Weights of a small mixture-of-experts language model, trained from scratch on English Wikipedia: 24.4M parameters, 303M tokens.
Below are experts of layer 4 (counted from 0) of a mixture-of-experts language model. Rows are named router (the router's row for the expert), up (a neuron's input weights, with its number) and show model dimensions 0-127. Each number is 128 + 32 x the weight over its row's rms, rounded and kept within 0 to 255.
After each expert's rows: "mostly gets" lists some tokens that are sent to it at least half of the time. This comes from a sample of Wikipedia text that the model never trained on.

# expert 32
router [132  85 152 135 104  67 111 169 129 160  81 163 125 159 133 111  94 129 116 158 125 139  87 153 129 128 150 203  75 159  76 146  77 201  82  60 106 119 106  61  85 126 167 102 119 183 156  79 130 142 124 101 138 104 108 127 115 169  70  82 123 145  70 133  53 186 136  74 154 123 136 113 126 199 106 111 135 136 160 108 120 158 126 113 139 128 146 145 114 100 115 102 179  50 151 150 166 134 140 107 147 128 114 184 115 175 123 133 143  91 185 153 135 120 126 163 175 111 143 164 157 108 144 112 112 118 113 113]
up0 [116  90 133 146  88 202 149  93 104 115 123 112 142 190  85 151 163  57  69 159  84 161 101 143 183 110 137 147 154  81 156  88 164 120 109 132 121  88  75  63  93 158 145 111 134 180  96  76 120 129 112  88  97 127  89 125 158 128 146  95 146 129 139 179 137 109 196  95 156 155 129 148 138 152 122 108  77  95 172 106 134 143 109 106  66 110 166 115 102 141 193  75 108 173 108 118 134 125 136 115 172  99 192 128 117 146 111 161 160 137 119 179 127 121 174 143 117 179 190 170 131  93 110 135 115 144 102 104]
up1 [124 178 145 132  54  96  56 132 141 127 148 106 118 141 176 159 138 102 149 120 136 101 141 114 159 102 129  57 112 138  61 120 147 124 120 152  80  60  87 139 147 110 238  67 152 186 123 152 130 144 107 163 145 103  92 191 108 160 108 141  86 186 133  83 156 178 126 101 104 111  80 142 126 119 128  90  73 109 182 131 112 180 162 119 159 123 145 151  87 146 131 153 118 107 132 126 115 186 169  97 125 163 127 176 119 142 114  73 138 162 115 127 134 105  83 174 155 138 110 175 109 106 125 115 144 117 155 110]
up2 [ 92 151 113 193  82  82  63 122 144 137 105  90 112 123 131 138 148 126 153 130 153 129 155 158 161 142 169 123  99  94  28 100 164 153 116 117  79 124 144 103 170 101 185 124 107 106 118 102  99  89 157 121 147 155 102 117 208 164 149  86 130 125 119 166 101 121 141 192 184 102 154 115 169 161 120 111 214  99 178 150  59 122 145 103 156 135 108  99 121 144 115  90 102 175 194 135 114 117  99  65 168 163 112 183 155 165 138 164 121 118  78 120  98 109 104 137 146 112 140 100 148 106 107 128 136  96 123 102]
up3 [114 117  99  95 164 138 133  84 183 158  73 141  95 187 157 184 105 116 123 140 134 111 169 105 198  78  95 105 166 137 134 131 130 151 145 146 121 102 131  89 144 131 146 111  81 117 139 134 254  74 152  96 137 121  86 162 117  95 156 132 126 150  90 132  77 140 158 161  83 110  89 153 118 117 144 118  77 114 119 120 136 130 126 164  54 161  91 120 114 131 146 116 158  95 162 111 137 107 167 170  77 153 102 126 141 172 124 112 193 138 123 109 101 221  89 121 135 128  71 158 122 118 151 154  90 147 168  96]
up4 [144 115 165 140 106 137  94 170  76 165 135 135 178 116 100  96 133 109 133 163  62  76 112 157 126 149 139 128 156 127 137 162 115 156 105 150 112 118 116 190 138 125 126 110 148 140 115 167  46 152 148 136 164 121  88 127 180 124 165 134 183 134  66 169  96 123  85  40 129 147 111 107  97 166 106  92 152  82 220  51 116  91 163  90 143 134 100 140 126 110  91 151 166 147 138 119 153 187 144 116 143 131  58 164 155  91 144 136 108  73  95 159 103 164 141  69  99 134 173 112 127 156 145 105 136 134 114 140]
mostly gets: " as", " by", " after", " /", " during", " under"

# expert 5
router [150  76 167 102 121 120  93 178 153 145 111 109  84 144 117 104 128 128 143 150  72  94 123 157 136 146 148 189  81 108 108 142  65 123 136  74  83 166 113  90  89 185 133 144  99 143 158 102 117 147 181 147 156  80 105 127 133  93  75 136 152 164  89 109  88 118  93 112 127 114  74 133  98 155 127 153  63 162 186 145  82 149 132 126 102 114  94 157 104 136 142 100 208 131 131 161 153 112  63 145 157 148 102 117 163 137 118 163 194 124 146 177 175  99 110 147 156 123 200 152  74 137 129  55 138 105 152 129]
up0 [152  75 147 103  98 108 187 142 164 151 139  95 121 137  84 131 172  63 125 177 157 191 137 139 147 155 120 164  61 105 138 126  90 144 136 129 158 151 139  68 153 156 106 126 122 154 122 124  79 117  93  60  63 152 105 151 100 133 146 138 157 146  46 167 150 143 126  85 126 171 134 112 138 133  95 154 113 114 142 158 109 173 131  84  72 143  61 151  76  95 171  93 151 150 125 151 124 102 127 159 178 107 183  91 115 174  76 140  96 126 127 147 137 118 180 129 113 204 157 171  96 100 123 138 135 130 100  84]
up1 [109 203 172  71 140  96  51 107 148 173 140 104 199 137 110 122  77 164  93 108 112 106 211 130 157 113 159 140 132 142 108 111 109 163  91 164 119  95  67 170 100 157 168 158  87 169 121  63 145 142 149 153 136 124  96 133 127 102  56 188 141 149 135 129 124 153  86  63 103 115  87 128 123 150 136 121  57 120 174 107  83 148 177 166 139 101 176 157 101 102 103 153 100 149  57 139  99 161 118 118 153 160 122 134 176 161 150  83 142 145 129 136 144 115  94 161 133 118 133 156 130 128 102 134 113 133 139 121]
up2 [131 117 135 158  90 119 114 147 116  91 130  98 117 112  32 123  74 144  93 145 134 179 118 138 126 147 115 132 103 154  76 129 139  94 173 127 118 140 142  92  68 113 152 157 163 123 107  81 107 157 179 177 166 108 176 120 194 110 125 191  88 183 107 174  67 174 161 131 120 131 110 167 128 149 172 152 194 117 106 134  94 167 101  85 132 150 106 135  71 128  77  98  97 144 123 145  99 104  80 103  62 135 113 124 167 181 122 177 131 110 135 167 165 153  73 115 108 182 161 158  91 124 141 145 134  85 142 138]
up3 [148 123 122 122 136  99 103 102 134 149  97 112 117 171 102 214 148  89 127 136 130 107  94 129 176  83 107 175 131  99 104 165  95 118  82  95 136 126 192  92 135  98 141 108  90 169 135 141 183  87 160 114 129  96 117 100 131 126 138 141 160 195  91 193 111 142 124 184  92  72 122  75 128 149  92  83 102 118 147 114 144  76 158 119  62 166 134 146 133 148 105 164 143 132 136 120 151 159 130 180  99 168 136 112 137 166 108 233 152 106 174 128  85 182 133 101 113 130 101 132  75 147  92 196 123 127 103  92]
up4 [ 69  99 165 112 169 175 116 155 118 174  74 169 115 138 113 102 125 123 168 142  85 122 136 115 102 120  90  85 102 119 118 182 128 154 112  95 140 131 143 119 161 164 149 141 132 125 189 129 115 166 139 130 136  78 124 107 147 102 125 116 170 166  64 126 117 138  52 125 133 139  69 106 147  89 178 100 106  84 172 123 111 176 101 154 132  75  79 206 140 193  97 116 157 145 113 194 186 171 110 157 113 169 101 157  97 101 105 102 116 167 118 118 192 112 116  50 138 130 105 115 126 142 143 116 179 122  95  88]
mostly gets: " In", " con", " part", " comp", " Con", "In"

# expert 15
router [103  98 205 134 103 133  91 181 153 160 154  87  94 181 163 111  84 132 173 158 127  77 139 171 120 164  98 144 114 121 150 133  86 138 128 115  85  98 128  98 111 159 137 124 157 112 158  74 136 151 132 122 127 129 195 167 133 113 122  63  83 145  96 126 100 121  82  87 148  51 127  59  37 171 134 141 113  87 155  96 130 177 122 117  87 150 132 126 129 155 108  88 156 129 167 118 165 114  81  93 195 151 127 164 106 130 139 177 132 112 191 136 167  82 127  93  97 101 159 158 121 142  87 109 132 148 122 158]
up0 [ 89  60 138 137 129 190 159  79 132 170 115 130  64 153 122 126 130  48  86 146  80 160 130 177 136 132 128 133 149 175 156 131 145 111  89 118 126 102 117 107 127  78 110  91 141 127 109 134 154 121 125 110  72  87  81 135 138  73 170 155  99 140 136 135 151 195 147 112 189 139 150 119 115 208 127 142  83  84 178  56 111 178 171 107  57 135 144 134 167 157 173 101 100 138 116 154 173 176 117  88 159 149 139  83 154 141  99 134 126 109 131 153 132 146 149 171 111 103 117 137 127 121 161  73  82 149 160 111]
up1 [ 99 132 139 149 140 115 116 100 149 158 124  43 108 192 143 138  77 131 156 156 165  77 160 182 128 134  86  84  94 182 107 117  70 101 105 154 113 109 139  95 131 112 166 108 134 153  98 100 111 116  89 170 143 148 161 160 118 151  87 161  94 162 115  94 155 184 134 125 165  94 108  83 111 140 122  74 139 100 181 174  87 113 139 132 102 147 147 133  90 152 133 105 129 131 124 135 105 110 113 126 205  88  69 184 119 181 188  82 190 143 137 115 128  99  58 114 150 138 117 188 147  95 108 143 121 126 192 149]
up2 [110 112 155 165  98 131  58 145 129 132 122 152  47 133  97 111 118  84 149 161 195 149  98 176  94 144 143 138  92 131 144 135 132 118 114 179  97 110 115  91 145 102 114 171 120  73  89 151 146 162 196 120 132  93 168 109 135 117 143 113 112 123  62 179  85 128 113 188 148 122 112  48 119 126 208 128 140  77 116 127  84 162 128  84 155 141 145 111 134 155  73 134  94 101 174 159 126 143 117 117 128 144 154 132 161 133 144 167 165 114 142 144 128  71 157 178 150 141 145  60  54  97 152 138 144 129 183  95]
up3 [122 140 162 118  51 121 127 105 144 178 117 121 157 157 129 146 104 141 107 148 120 112 105 144 142  83 120 146 154  33 129 148  78 135 174 136 185  76 193 125 150  97  91  93 115 126 142 143 104 190 105  83 132  76 166 143 114  62  99 119 136 177 153 138 122  71 178 143  84 112  70 124 130 140  71 116 157 109 109  87 108  84 166 128  45 142 110 190 135 150 140 151  96 129 182 126 147 100 106 116 130 133 122 140 146 127 102 141 136  72 195 153 164 186 140 147 172 152 116 117 113 169 179 139 107 128 110 140]
up4 [102 111 194 162 125 145 112 182 135 141  80 152 133  77 102 138  94 172 151 127 107 117 154 130 185 166  98 117  97  85 159 143 112  82  72 164  80  80 153 164 125 162 177  99 168 114 121 139  71 132 148 179 125 106 111 127 155  77 124 118 144 120 100 145 129 103 112  95 158 118 134 187  93  66 209  86 150 119 218 141 151 146 121 172 147 121 126 162  66 132  58  70  89 155 116 151 170 137 119 110 150 136 121  88 118 127 118 145 109 178 176 136 127 169  92  84 110 134 129 127  88 133 153 162 118 123  93 122]
mostly gets: "ard", "ter", "uck", "z", "az", "ner"

# expert 62
router [ 99 131 113 122 144 121  76 151 144 184  99 121 105 176 149 117 118 190 160 172 139 120 115 141 190 115 123 133 128  74 130 122 101 137 152 136  97 112  74 105 105 137 150  70 141 193 125  92 136 155 145 125 184 109 111 103  92 151  97 127  82 177 117 161  97 161  50  54 174  63 117 115  73 154  95 125 113 102 175 131 101 149 129 158 114 125 153 153 121 135  92  99 159 120 144 137 154  99 105 105 167 172 110 158 126 127  88 167 231 137 144 182 148 106  82  88 113 116 144 164  91  55 135 115 147 118 131  98]
up0 [164  79 161 178  86 135 150 102 134 111 155 140 101 166 101 135 150  98  92 101 109 179 126 187 149 115 133 107 104 118 131 165 134 100 165 100 124  99  95 114 127  54 119 112  97 172  84 126  97  68 136 124  87  89  78  81  75 183 136 107  72 161 178  98 203 156 175 119 144 170 160  99 147 207 119 120 105 118 122 131 173 180 150  84  76 109 126 110 123 115 154 168 120 141 121 123 111 101 102 136 173 140 177 115 148 146  81 170 120  58 161 164 114 129 164 112 142 143 106 184  93 154 154 118 129 158 135 104]
up1 [120 189 133 157  84  99 107  93 138 131 123  96 113 143 147 153 139 160 174 141 145  99 137 140 152  60 137 123  95 169 158 119 114 148 157 153 100 132 104 154 149 145 126  50 135 173 101  97  78 144  86 190 133 164 146 188 100 123  51 178 120 155 136 183 172 163 113  99 165  82  91 121 158 115 134 133  66 121 178 142 157 125 176 101 104 135 135 174  87  90  56 118  90 109  68 126 113 122 140  75 170 103 106 157 138 200 164 103 152 114 137 110 163 118  89  87 138 103 142 147 130  80 143 164 132 124 140  88]
up2 [130 115  85 161  88 140 125 158 127 105 150  85 119 110 115 129 118 133 191 137 154 122 101 117 113 169  96 156 166 150  54 121 163 115 172 136 126  84 143 105 125  83 115 165 134 107 154 125 149 115 183 154 151 147 105  73 113 163 128 128  81 150  88 147  95 114 126 148 142 137 123 141 150 132 165 129 209 135 117 169 135 135 105  99 133 148  71 108 125 120 104 121 157 129 173 130  91  79 150 105 101 137  96 181 133 163  99 139 123 159 151 153 127 150 191  89 113 104 171  85  79  15 213 131  89  38 141 161]
up3 [149 124 106 118 163 119  92 108 127 134 154 160 117 161  77 137  87 131 196 165 176 144 106 162 160  68  90 123 159  76 100 125 105 149  93 150 145  66 186 128 111 108 170  74  96 152 145  97 181 138 126 100 146 102 184 145 107 157  87 130 146 172 131 148 169 162  51 142  83 147 105  93 120 147 130 142 135 123 106 116  58 105 167 168  67 131 136 125 121 152  64 144 163 126 165 123 146 104 112 144 110 119 120 142 137 149 125 145 166 100 191 187 132 146  84 125 121 167  77 163 151 150 118 126  66 117  46 115]
up4 [ 86 153 148 171 122 147 162 179  92 205  76 145 151 117 139  72 138 137 179  94 119 117 156 146 188 182 101 131 157  96 135 161 132 104 104 166 137 117 136 129 122 140 172  83 151 149 140 162  78 105 122 149 137 103 131  88 122 144 165 133  91 147 107 148  36 143 100  87 143 113 133 166 124 148 154 140 135  84 202 111 191 135 126 204  88 120 102 127  70 115  58 130 137 114 140 170 162 118 132 144 149 114  72 149  89  94 118 159 120 144 110 123  77  94  81  84 149 145 136 120  81 106 150  95 163 133  70 104]
mostly gets: " record", " show", " back", "reet", " team", " start"

# expert 14
router [136  80 164  98 137  68  85 158 137 127  83 122 137 156 147  40 183 179 175 175  86 114 151 160 201 139 124  86 103 100 118 134 154 133 104  66  95 121  94 139 104 159 115 139 137 173 152  83 137 118 178  88 157  97  96 152 142 124  97 107 120 174 110 154 107 156  98  73 103 117 143  98 134 109  95 142 125 129 130 115 137 144 125  90 148 168 142 116 125 130 119  81 134  66 130 125  90  98 118 116 151 145 160 157 122 105 144 186 129  55 206 179 141 149 124 158 173 130 158 186 118  56 146  75 121 124 131 156]
up0 [110 126 106 135  91 167 174  95 161  93  84  87 133 159  71  93 198  84  75 159 106 201  96 155 142 113 154  79  93 140 109 110  73 144 137 160 102 116  91  94 118 176 146 117 104 162 130 168 131 123 116 117 127 113  98 144 122 102 167 152  96 160  98 149 178 146 151 119 164 130 100 167  94 132  63 146 128 132 149 127 150 148 129 120 122 139 157 121  65 130 160 138  92  99 163 119 143 159  73 147 178  88 134  91 182 158 119 126 109  93 154 153 102 124 155 101 179 229 157 182  95 105 112 118 138 133 143  54]
up1 [144 143 166 143 119  99 102 115  68 134 109  97 119 238 116 122 130 108 156 108 142 109 179 161 149  99 119  88 178 132 118 134 123 127 140 126 138  97  35 128 113 155 179  95 140 145 130  83 149 156 159 120 188 142 135 143 118  81 111 163 110 112 125 127 149 180 124 114 123 115  94 133 116 115  60 122  81 123 141 117 122 187 108 130 150 146 151 125 131 147 150 110 151 130  81 150  81 103 184  68 133  98 106 139 173 144  61 159 159  87  99 116  72 145 115 168 208 119 162 195 137  81 146 105 123 180 120  71]
up2 [132 116 127 142 104 118  91 134 130  99  86  63 101 101 123 114 118  82 116 209  87 190  81 159 121  92 169 158 118 121  77 159 134  77 122 119  86  87 168 143 110 118 134 167 215 127 111 108 137 137 147 151 143 129 114 138 174 135 138 116 109 136 117 198 129 145 136 137 111 157 126  78 136 118 200 128 130  72 137 188  98 114  80 118 110 154  98 128  62 125 169 115 107 161 157 186 141 165  96 110 134 160 134 137 183 183  87 110 140 137 156 138  66 108 123 134 110 157 172  84 174  82 154  57 115 128 150 136]
up3 [136 124  74  85 121 169 117 126 132 144  83 147 184 109 163 147 137 127 152 194  99 111 104 127 142  63 101 166  87 120 106 126 137 165  83 140 107  85 142 142 104 114  96  95 145 161 148 149 190 110 146  94 163 137 128 134 114 138 100 134 122 146 127 163 125 157 127 189  63  91  99  69 165 142  49 108 183 131  55 140 115 129 156 133  97 171 116 178  90 144 105 123 103 122  96 167 178 141 141 168  74 170 119 124 183 119 114 181 134  94 160 125 178 174  99 144 113 147  80 149 170 175  75 129 101 103  90 109]
up4 [ 47  98 147 135  79 197 113 120 151 122 135 185 127 139  74  63 139 108 143 161  94 156 178 137 112 143 138  78 135  76 143 175  96 148 115  69 136 126 160 149 160 156 169 108 113 107 154  70 159 138 148  91 133  82 100 100 155 128 144  96 134 112  71 157  99 147  89  74 129 192  96 134 129 134 146 132 149  84 169 129  98 134 176 120 140 121 138 166 158 129 102 122 167 152 131 165 181 141 170 143 169 188 109 162 131 108 122 145  63 176 108  71 129 151 132 102 125 107  67 142 103 136 157 144 138 105  53 108]
mostly gets: " to", " and", " or", " on", " at", " from"

# expert 1
router [127 106 142 132 121  71 131 203 162 155 139  82 106 136 150 112 122 111 116 151  62 121 108 161 161 198 131 117  93 102 116 125 134 225 173 118  87 136  93 101 117 118  91 150 142 116 163  85 110 120 140 114 135  45 151 170  94 125  90 141 136 147  46 139 100  87  81  90 146 113 113  84 102 136 135 103 106 110 140 139 148 150 101 114 147 138 157 155  90 102  61 100 167 119 167 191 138 153 119 126 173 121 117 145 183  98 142 168 154  91 151 169 175  82  76 136 146 111 162 181 127 128 151  93 122 126  87  84]
up0 [145 105 116  99 138 116 183 140 124 150 111  88  77 132 115 131 149  60  96 133 128 123 118 125 172 181 113  92 126 120 118 140 152 129  69 217 120  84 155  67 136  83 140 107 116 178  86 116  87 101 141  82 110 120  68  90 114  98 177 186 110 153 106 131 164 127 187 112 126 154  77 113  72 120  81 101 134 132 151 121 204 200 156 120  73 184 109 109 102 130 129 151 127 153  96 119 118 130 171 118 166 149 123 135 127 111 143 198 141  69 140 147 173 160 157 131 130 193 138 151 102  87 150 134 158 121 146 108]
up1 [131 185 165 146 136  79  92 176 104  99 134  56 104 130 180 141 183 134 116  71 105 143 171 174 176 110 172 108 113 143 144  72 136 119 113 159 116 141  88 119 152  92 144 110 166 146 114 121 165 152 104  98 108 117 100 174 126 187  90 169 101 156 137  95 119 103  75 126 141  93  90 148  88 124 120  95 103 124 132 150 129 160 141 170 109  85  90 135  92  86  95 190  82 106 133 184  94 102 146 161 209 161 177 135 130 136 148 109 112 130 145 103 165  69 134 165 175 152 118 160 136  72  81 116 128 173 130  84]
up2 [145  86 111 167 158 140 109 109 130 166 151 105  55 142 148 160 146  86 155 151  90 151  84 150  90 173 161 141 127  99 124 148 114  84 135 127 134  94 127  91 108   1 127 136 149 127 118  91 156 160 178 132 149 146 123 146 152 153 104  85 137 173  74 135 108 100 136 155 194 117 109 124 128 133 168 130 150 132 130 174  94 190  61 123 161 154  58 158  90  83  70 143 145 133 122 189 129 131 104 143 151 144 156 108 166 171 135 115 111  88 140 118  94 160 140 137 112 123 187 108  82 133 114  78  81 121  98 179]
up3 [ 65 128 141  90  84 124 123  92 162 163  99 126 169 179 125 168 153  88 175 148 186 148 113 140 200  95 109 142 133 119  86  97 106 161 174 129 146 121 191  97 149  48 171 117 158  92 169 104  88 120 130  88 182 120 160 109 122  86 143 138  83 134 117 152  76 161 126 146 114 126 149  47 146  72 134  98 116 126 138 153  99 144 112 124  81 136 152  65  87 158 133 193  95 146 129 175 115  94 122 147  92 177 177 100 111 137  94 172 136  86 153 172  98 156 126 127  92 159  99 136 148 156 154 108 121 144 118 110]
up4 [ 99 120 107 146  95 160 125 157 108 129 113 151 151 148  97  87 114 121 118 122  87 143 123 137 119 193  97 124 145 157 159 154 101 105  69 126 102 112 110 119 163 137 177 107 143 102 153  95 101 149 157 110 153 112 175 158 152 145 125  89 159 167  43 146 106 121 108  69 132 126 146 171 117 125 147 141 165 117 177  72 145 178 117 154 174 125 128 150  77 104  92 128 104 135 112 244 168 166 119 168 105 143  81 124  94 149  61 128 137 135 162 108 184  83 118  60 139 102 122 133 172 158 186  97 116 106  73  69]
mostly gets: " A", " O", " G", " E", " Ar", " F"

# expert 30
router [162  84 105  78  99 100  70 149 140 173  75 171 127 156 194 109 154 136 101 215 124 118  95 183 180 148 126 182 106 120 112 132 133 145 140  90 100 149  76 138  99 167 151  90 123 146 140 112 130  82  91 129 186 156 167  82 125 120 124 106 121 137  81 120  91 162  79 158 121 120 113 150 148 143 118 127 151 154 169 134  74 134  61 145 118 157 153 187 115 128  93 101 124  86 147 142 103 127 101 102 152 151 112 139 150 154 110 175 169 100 146 193 139  94  64 105 149 120 181 156  90  87 142  82 107 106  78 158]
up0 [169  98 121 163  82 175 169  86 206 126  89 179 107 150 103 131 147 103 105 177 111 161 103 172 100 112 160 174 112 150 116 144 159 113 122 137 163 130 161  71 119 164 134 102  77 148  89 113 137  49 112  76 100 139  96  91 141 110 143 147  80 128  90 121 181 182 167  65 167 116  98 135  95 157 122 146 147 134 143  85 112 170  84 106  92 159 119 116  90 108  99 124 135 133  90 113 120 112 110 144 185 137 166 148 137 141 119 140 133  99 113 131  93  92 165 190 163 244 157 124 128 121 105 103 142 131 134 100]
up1 [154 150  96 103  81 107  23 117 125 130 137 100 131 142 152 134 146 155 111 120  93 135 143 155 151  72 218 138  87 185  62 161 113 144 151 163 157  86 103 132 134 189 137 142  98 138 105 120 125 127 201 161 128 117 121 141 129 101 115 186  96 161 135 109 114 101 100  99  73 111  81 158 138 146 169 102  81  93 171 167 117  95 152 129  89  82 174 177 129 109 130  91  88 120 117 177  95 142 148 125 171 107 175 138 170 150 193 126 155 152 106  87  71 105 115 123 155 134  78 164 129 150 124 135 143 144  81 125]
up2 [115 169 126 160 116 144 150 117  81 108  78 170 148 119 126 104 125 119 166  92 118  93  85 167  87 152 112 146  89 166 107 142 100 125  93 131 106 113  94  81 115  98 115 140 113 112 120  95 126 132 244 188 146 133 147 105 161 129 119 143  95 118 115 109 102 149 199 164 190 174 120 143 151 139 170  98 169  62 133 124  38 147  76  96 104 177 169 139  84 106  91 132 150 138 168 130 124 109 132 150 124 159 124 177 178 138 117 127 163 113 106 150  97 138 127 174 109 106 170 160  47  89 155 127 105 117 111 177]
up3 [ 99 150 112 113 128 115  82 175 109 204 117 110 134 155 159 131 191 120 122 167 152 174 101 174 152  91 120 166 122 113 137 161  97 115 162 109 139 105 127 138 168  81 109 126 116 127  88 118 149 114 141  71 136 124 138 109 114 128 101 128 116 184 142 134  59 110 201 203  94 140  78 130 163 130  87 104 155 106  87 134  91  93 151  96  90 151 112 134  71 143  55 100  97  99  98 117  95 124  95 162 116 178  98 156 169 146 156 159 135  71 217 119 117 170 127 152 151 160 152 161 110 176 148 102 127 110  64 143]
up4 [152 141 110 177  88 166 100 144  91 159  96 153 140  82 121 130 135  95 157  98 115 124 127  88 105 183 126  95 102 147  79 199 159 125 138 155 121  90 101 120 135 159 175 141 174 114 182  76 122 140 141  94 118  82 118  58 142 169 180  87 118  88 113 148 133 136  69 123 114  80  92 153 109 129 203 152 135  71 227 121 162 119 110 162 129 123 113 191 110 136  93 125 166 166 143 118 167 161 113 139 183 128  78  94 129 121 108 188 106 121 165 147 105 112 132  93 146 120  60 144 100 142 115 110 177 122 109 129]
mostly gets: "ro", "ri", " tra", "ee", "ra", "urn"

# expert 51
router [128 134 149 152 109 100  79 148 145 188  99 145 111 176 140 111 120 108 107 162  91  61  92 162 175 159 108 176 117 118 108 106 100 155 152 126 100 178  98 105  75 137  88 118 149 148 147 103 148 108 118 123 161 127 169 123  76 131  70 131  98 161 100 113  72 122  83 104 123 136 134 151  79 150 119 156 125 120 140 124 113 140 135 132 146 136 120 148 129  92 142 137 200  61 188 149 120  85 102  90 196 150 146 172 183  92 158 158 214 107 163 148 164 148 105  95 137 102 122 113  61  91 178  47 139 123 113  96]
up0 [137  69 153 140 100 159 128 159 145 189 131 130  97 109 118 118 142  60  80 132 124 138 163 138 180 143  92 149 122 132 150 146 110  95 141 158  93 119 123  77 140  97 131 109  68 127 100 123 125  91  97  72 116  85  93 159 148 131 161 143 116 127 118 143 126 177 184 135 138 143  88  69 143 210 127 122  87  97 122  93 168 182  80 104  81 149  69  75 116 130 182 121 130 165 171 110  92 146 157 121 137 133 202 180 160 128 106 164 123  80 125 121 126 116 134 122 118 199 117 155 141  81 124 123 180 191 175  84]
up1 [122 108 120 145  88 101  40  95  89 217 145 118 132 118 137 145  81 153 102 139 120 134 162 151 132  64 142  89 109 200 131 139  96 111 120 173 144 106 126  85 135  90 121 153 166 199 107 126 150 121 132 147 156 120  85 144 146 125 115 127 143 133 112 110 140 146  92  92 206 119  68  95 156  97 174  98 103 112 143 163 126 157 171 131 133 151 143 161  58 115  93 164 108 133 122  91 156  66 132  86 163  95 164 115 115 135 191 179 180 173 110  70 122  91 115 124 164 105 103 182 143 110 167 100 154 120 145 149]
up2 [140 141 117 159  87 143  75 122 198 152 131 130 102 174  78 127  84 103  79 168  74 120  93 185 123 125 158 145 115 115 111 148  86 120 175  96 144 129 152 136 147 132  63 137 169 110 127 116  95 113 193 138 163 141 148 190 131 159 164 139 119 135  98 137 146 117  96 100 163 181 139 140 129 161 139 116 198  79 137 134  47 176  75 124 159  85 145 120  46  96 126 156 114 109 170 112 158 144 126  69 100 196 128 140 112 143 128 132 104 112 123 143 137  97 127 138 101 110 139  36  87 145 144 118 102 127 169 171]
up3 [142 186 103  76  56 144 107  66 177 159  94 109 125 150 144 105 178  78 134 160 118 115 119 101 138 111  65  86 125 117 105 159  93 135 150 165 153 120 214 164 128 122 122  96 108 153 157 158 207 123 107 140 151  89 158 145 102 141  68  89 113 192 168 141  87 119 123 173  45 107 125 117 184 131 163 103  89 124 128 126 109 126 158  98 103 142  68 168  93 177  90 160 110 103 131 156 192 163 116 160 109 129 157 127 110 159  95 127 150 135 126 166 120 129 107 137 137  95 182 145 128 138 128 100  80 145 106 125]
up4 [146  75 151 166 107 172 153 143 102 177  50 188 113 129 136 140 169  98 141 147 113 119 121 124 144 158 130  83 114 112 168 176 139 103  55 139 110 148  81 122 134  93 109 108 203  99 165 108 108 152 154 122 104  60 113 131 129 178 144 148 157 155 145 131  94 142  80 111 157  65 119 127 155 124 103 152 140 123 164 113 153 153 125 168 180  97 124 176  94 122 109 152 190 125  99 146 177 133 112 159 144 147  45  67 136  75 158 110 128 153 148  94 127 129  71  53 109  99 113 193 115 111 141 147 151 108  93 129]
mostly gets: " o", " up", " app", " high", " ag", " add"

# expert 18
router [109  71 124 105 142  47 121 171 175 169 118  86 106 178 178 126 169 113 213 144 137  97 115 134 130 166 166 121 114 152 133 153  94 137 121 110 106 132  61 149 110 130 116 144 129 162 126 110 139  95 126 100 160 109 184 108 119 160 110 131 120 136 107  75 122 116 135 103 175  76 114 163  59 176 162 110 139 106 123 117  93 137 116  85  94 126 148 174  94 101 118 129 177 105 129 171 159  85  87  40 115 127 159 164 161 172 112 172 165 100 141 160 137 108  99 131 156 153 118 192  60 119 166 110 128  95  75 117]
up0 [141 104 101 167  68 160 177  90 180 127 136 122 129 154  88 108 153  98 119 167  93 174 100 141 150 132 169 125 143 112 141 150 156 148 110 167 118  61 108 105 177  89 130  73 134  93  83 145 116  90 116 110  47 110 138 121 151 135 122 102 117 147  94 125 149 130 165 129 172 200 114 170 116 182  24 100 175 109 202 108 104 134 142  98  70 110  83 118 101 139 125 154 128 128 143 141  90  71 134  81 135 112 166 132 159 135 149 125  94 131 156 173 139 123 175 163 138 194 143 176 103 153 135 126 122  88 131  97]
up1 [157 148 130 132  91 110  91  81 137 135 148  68 106 162 169 105 133  97 118 108  69 114 175 131 175  90 169 113 131 168 153 184 111 114 122 130 166 118 107 136 136 120 160 138 149 124 123 107 150 129 119 168 125 151 150 164  98 148 128 176  73  82 163  87 129 129  69  74 164 119  86  95 133 173 124  72  61  26 239 140 106 163 181 136 138  66 128 110 108  94 103 153 123 147 123 157 105 112 133 123 152 168 185 125 162 136 122 133 143 153 120 127 131 117  78 120 182 147 167 133 156 155 123 119 113 100  90  93]
up2 [152 130 122 193 123 125 140 130 160 126 142 106 108 128 103 142 146  98 132 129 158 140 102 192 113 126 148 172  62  95  61 120 144 150 173 160 104 108 131 107 160  65 126 149 154 116 179 126  79 143 184 149 112 155 129 132 189 118 147 124 159 173 135 143 133 110 190 130 193 135 104 139 145 146  91  86 186 107 121 121  62 186  81  97 160 119 128 103  85  79  68 120 118 158 154 116  71 156  94  67 115 129 147 137 172 105 155 129 135  86 119 143 124 102 182 135  68 125 164 115  72  53 150 131 108  91 146  98]
up3 [142 103 169  85 121  89 117 133 160 136  98 108 115 158  75 108 138 151 131 114 157 128 127  97 136 105 154 127 153 111 133 102  62 153 140 130 163 108 178 133 160 123 129 103  95 156 188 142 171 104 162 124 169 102  96 135 127 125 139  95 101 152  91 116 150 146 163 216 140 157  60  93 204  97 131 135 162 148 105 154 122  63 134 150  65 199  95 175 103 161 116 136 121  88 119 151 121  72 101 101 109 113  68 101 113 152 155 187 146  91 173 172 114 179 109 167 169 116 120 166  97 148  91 111  86  61 130 107]
up4 [151  95 101 167 183 156 146 166  96 139 117 118 128 163 133 134 123 142 155 128 158 132 123 124 127 146  83  59 144 107 143 190 161 134 137 168 137 142  91 146 189  85 102 119 107 110 150  96 119 122 137 137 105  89  82  71 139 170 219 129 153 190 120 128  84  86  53  71 157 156 167 131  91 121 158 118 112  75 198  79 160 104  86 138 120  57 186 140 173 138 136 121 150 109 127 155 174 134 110 131 138 165 139 133 129 109 149 107 133 137 127  94 118 134  85  72  93 110 150 158  75 119 180 137 112 120 106  64]
mostly gets: " there", "istor", "ober", "ember", " some", "ount"